Below are experts of layer 4 (counted from 0) of a mixture-of-experts language model. Rows are named router (the router's row for the expert) and show model dimensions 0-255. Each number is 50 + 15 x the weight over its row's rms, rounded and kept within 0 to 99.
Before each expert's rows: "gets" lists some tokens that make up at least twice as much of what it gets as of all text. This comes from a sample of Wikipedia text that the model never trained on. Tokens count by the router's weight.

# expert 2
gets: ",", ")", " was", " is", "),", "\""
router:41 81 32 55 40 41 46 59 50 38 50 66 47 47 99 73 39 64 13 32 70 39 41 43 50 28 63 36 39 75 56 86 70 29 37 77 27 73 65 54 29 60 40 63 42 57 35 66 34 40 50 36 44 37 64 29 36 60 36 25 62 40 12 41 64 40 69 45 31 38 60 55 43 45 59 29 57 70 36 55 61 40 57 40 54 47 21 39 62 84 65 37 70 58 66 41 48 43 36 63 42 33 59 56 56 57 69 62 43 57 67 55 39 59 14 46 66 62 29 43 40 56 24 38 39 60 60 49 65 61 46 35 67 71 70 57 46 67 55 36 65 31 56 42 35 60 67 35 44 49 39 61 44 57 57 40 55 46 47 66 62 43 33 61 07 47 45 62 39 51 34 35 21 65 36 38 34 43 62 36 70 43 41 32 58 50 32 63 64 50 41 76 64 62 42 65 41 52 62 62 32 36 43 58 99 68 72 35 60 32 37 29 69 54 63 68 32 36 50 48 35 59 62 57 78 52 78 51 52 45 58 36 19 33 61 49 26 61 37 41 47 45 60 62 55 40 58 44 59 54 45 56 40 37 57 69

# expert 10
gets: " |", "|", ";", " /", "%", " •"
router:41 28 51 64 43 40 66 67 62 33 47 56 39 34 34 46 43 65 66 73 44 35 32 36 24 40 30 45 71 42 45 44 36 10 38 25 83 22 57 42 55 63 38 61 33 32 62 40 31 52 31 39 29 75 62 55 28 62 31 52 68 42 19 39 39 66 43 43 27 48 61 59 29 37 61 79 41 46 52 67 50 39 32 41 63 44 44 70 66 32 68 36 47 67 67 39 49 38 70 66 38 77 59 64 43 61 66 42 39 61 31 50 39 57 77 42 58 62 68 38 37 19 63 36 49 22 68 32 65 42 73 46 48 34 49 64 76 64 65 37 67 30 64 43 36 65 64 28 47 46 75 57 51 66 56 17 60 42 46 59 55 45 57 48 63 44 31 53 21 27 26 55 72 30 43 36 36 39 54 33 36 38 34 38 36 64 34 81 47 28 41 66 55 67 42 47 31 63 82 63 42 31 21 35 58 43 48 43 62 64 36 57 70 75 59 48 38 35 51 37 44 58 66 69 47 58 37 66 33 41 66 32 35 41 59 69 74 66 42 39 53 67 59 59 39 42 74 68 66 66 37 66 70 58 60 51

# expert 9
gets: "1", "4", "7", "3", "8", "6"
router:39 49 34 42 40 34 64 64 60 40 50 62 49 37 36 46 44 66 38 57 65 29 34 33 54 59 32 50 71 45 48 36 53 52 43 23 57 62 61 32 56 65 45 67 34 39 38 35 22 37 31 37 39 37 54 86 38 60 39 69 57 42 65 31 25 35 34 37 57 39 61 57 37 38 09 53 58 68 99 57 27 43 70 36 60 31 20 62 61 43 49 37 66 42 52 34 56 35 69 65 44 06 56 67 57 59 62 65 41 42 47 59 32 63 65 31 43 55 53 39 44 57 33 34 56 44 66 36 37 33 47 72 87 41 47 52 45 53 63 37 80 72 57 47 40 60 49 48 46 26 43 61 31 53 69 65 59 49 32 60 72 39 50 60 81 62 63 47 42 33 59 49 44 60 40 27 53 43 48 36 30 41 81 88 44 42 71 60 68 36 43 57 62 57 42 34 43 40 52 60 65 54 28 58 78 66 28 45 56 63 44 25 60 44 58 49 38 44 35 36 39 64 73 64 61 64 54 66 37 59 66 36 63 34 53 54 44 62 67 33 70 37 55 64 68 37 24 47 58 45 79 62 52 13 67 57

# expert 4
gets: " the", " and", " to", " a", " The", " as"
router:45 38 48 36 43 54 25 61 48 42 39 45 48 69 33 55 64 36 36 61 63 68 53 51 41 56 71 41 37 55 43 29 56 66 62 19 51 52 35 73 78 58 57 41 53 57 53 63 46 51 85 39 57 72 43 73 90 73 54 27 47 52 38 46 42 54 43 66 60 57 45 59 64 48 51 31 39 44 37 37 45 47 36 41 61 65 73 23 46 37 64 58 47 41 52 48 36 59 34 44 60 65 62 33 47 55 23 65 41 45 66 55 44 48 34 34 50 54 50 71 49 64 69 68 40 73 47 47 24 58 28 36 35 41 35 39 83 63 54 66 35 49 61 35 39 64 25 51 50 61 62 53 48 52 53 37 30 59 36 63 55 44 43 48 57 59 56 63 75 40 66 68 39 46 82 47 46 73 37 63 65 45 40 39 44 64 42 42 57 55 57 20 41 15 54 67 94 41 38 37 50 74 79 63 25 33 63 99 09 08 53 36 53 38 52 77 45 90 51 43 60 41 06 43 26 57 74 53 71 30 33 47 58 53 47 30 52 59 29 47 43 60 52 49 56 45 46 38 50 66 36 64 65 35 31 63

# expert 11
gets: "\n", " (", " |\n", ".\n\n", " \"", "\n\n"
router:44 20 40 63 36 38 46 62 57 35 34 32 59 42 32 73 43 61 59 50 53 40 38 44 69 56 49 39 46 41 42 71 30 68 52 65 60 31 65 36 45 59 48 55 40 53 43 45 31 41 37 41 40 36 66 19 33 61 39 79 55 31 59 37 53 35 87 61 68 36 64 65 48 35 68 73 55 14 43 63 59 46 61 45 59 38 00 49 55 63 55 45 64 34 61 38 38 35 48 54 41 74 62 25 89 54 13 66 45 32 47 66 41 58 64 56 47 66 46 40 46 64 53 39 59 70 57 40 66 37 63 39 70 77 49 62 11 50 47 16 35 30 49 45 36 61 66 34 40 46 33 63 52 70 62 77 58 32 44 66 47 40 51 57 75 56 47 58 48 28 07 40 72 48 38 50 47 33 51 40 40 35 34 36 41 26 83 39 71 51 43 34 61 64 40 30 32 45 55 52 32 31 37 69 38 31 68 32 63 60 39 34 59 29 73 23 35 42 71 44 40 48 25 53 63 58 25 53 69 43 63 42 73 41 63 55 50 56 76 35 61 51 64 58 60 34 55 43 51 59 38 55 20 60 57 59

# expert 1
gets: " of", " in", " by", " on", " for", " at"
router:42 71 52 66 42 44 65 61 66 47 50 69 66 41 40 47 43 61 78 62 51 33 43 41 37 63 61 38 44 38 42 52 49 50 38 88 28 40 47 30 27 63 30 68 37 47 33 62 63 37 45 65 37 36 59 72 30 46 36 73 51 37 84 34 69 33 60 58 65 45 64 61 32 34 58 62 53 41 44 63 67 33 51 39 62 37 77 40 61 34 60 36 56 40 66 38 40 38 46 33 38 67 61 65 24 63 27 62 43 77 57 58 38 64 55 55 65 69 36 41 42 62 23 48 69 50 60 44 56 90 46 73 35 34 40 33 23 53 71 50 41 54 64 33 41 62 20 39 38 55 43 57 41 57 69 78 63 52 39 37 61 49 56 65 52 65 34 48 46 44 73 39 62 54 59 49 47 35 51 42 43 42 56 86 38 40 71 40 51 65 34 68 61 18 41 00 28 41 54 61 44 55 20 58 37 34 39 26 61 66 44 63 51 36 65 23 41 37 35 34 37 61 72 68 60 66 20 36 03 50 61 37 62 45 57 75 65 64 38 48 64 56 64 63 29 43 65 71 63 46 34 54 62 30 62 54

# expert 3
gets: "-", " D", " S", " C", " M", " L"
router:37 61 33 43 42 42 53 61 67 50 43 45 60 32 52 28 35 57 70 54 41 65 42 40 79 67 40 36 45 26 43 36 42 28 46 30 71 55 63 47 62 40 45 49 41 73 38 49 56 36 34 39 43 54 62 63 34 49 33 48 52 45 82 45 50 47 26 17 57 45 48 56 28 44 68 62 63 65 45 53 62 37 54 36 58 64 73 52 54 33 60 36 47 48 64 35 37 34 35 71 42 18 63 69 24 59 53 61 39 67 44 54 45 53 11 46 29 04 30 36 40 65 57 34 60 44 60 37 50 36 74 44 44 70 35 66 66 61 09 57 12 45 66 42 40 58 76 44 44 50 75 61 29 68 53 53 60 34 35 57 55 52 56 64 47 66 31 33 54 67 55 31 57 36 44 77 35 46 68 47 62 43 39 36 63 34 28 58 64 67 38 46 52 62 47 60 47 57 25 62 39 40 55 32 32 56 10 32 32 60 39 38 59 55 10 65 40 54 89 43 37 63 50 11 55 61 34 56 31 32 55 37 26 44 51 52 33 68 73 34 48 68 61 59 69 31 66 29 66 38 73 29 68 53 62 47

# expert 8
gets: " ", ".", ":", "–", " -", " –"
router:56 65 42 56 57 44 55 52 48 28 42 63 37 41 62 50 49 37 41 56 68 98 45 47 46 35 62 76 32 34 42 28 77 73 48 47 63 44 53 53 53 68 79 14 47 48 38 45 65 44 73 45 49 61 33 46 76 24 73 60 15 56 33 52 22 61 42 78 54 62 63 51 68 46 25 45 31 48 32 24 33 56 41 43 66 54 65 57 53 39 53 50 44 32 23 67 64 46 65 48 45 47 58 26 66 40 63 41 49 37 63 34 46 43 66 51 63 62 45 71 39 50 51 51 67 28 48 53 23 72 46 45 35 27 36 49 52 45 41 60 26 29 56 54 39 67 63 79 66 54 33 36 67 27 50 41 44 60 59 70 20 45 50 34 29 67 57 65 46 69 77 55 60 33 48 69 64 56 48 42 65 56 57 37 38 34 39 38 58 39 53 43 50 45 48 61 82 28 49 55 69 85 81 50 29 36 65 88 42 46 52 69 54 28 36 37 42 40 48 47 40 55 33 62 56 48 43 64 39 71 51 50 59 59 65 64 69 49 55 95 26 63 59 38 57 49 24 61 52 23 26 65 27 63 17 42

# expert 5
gets: "0", "2", "9", "5", "8", "6"
router:61 47 61 83 53 45 61 48 60 46 28 54 70 33 47 32 41 59 89 38 50 42 48 38 62 56 32 34 67 55 61 75 24 63 40 90 59 48 63 50 29 55 45 59 46 37 36 44 79 39 38 50 38 41 62 22 37 45 54 43 69 30 59 49 75 37 28 57 26 46 62 51 98 32 75 64 48 41 29 60 76 32 56 36 57 80 63 63 55 69 58 38 39 37 51 47 60 33 61 61 36 99 57 47 29 62 56 49 58 35 28 62 38 55 71 48 59 68 39 39 38 58 49 40 58 55 52 41 64 53 68 64 11 61 38 68 65 66 58 44 00 53 62 49 47 58 65 27 43 41 27 55 72 39 53 57 62 61 63 58 33 60 55 63 20 64 55 30 41 39 63 40 56 58 41 52 66 35 67 36 47 40 56 34 39 33 45 39 54 45 40 60 58 69 37 72 38 42 42 67 46 23 47 35 50 25 45 29 55 60 37 66 50 34 59 38 51 39 53 45 37 61 31 58 63 72 34 26 60 48 56 42 29 37 76 62 65 53 61 79 48 70 59 56 64 49 54 61 65 55 50 60 45 94 65 48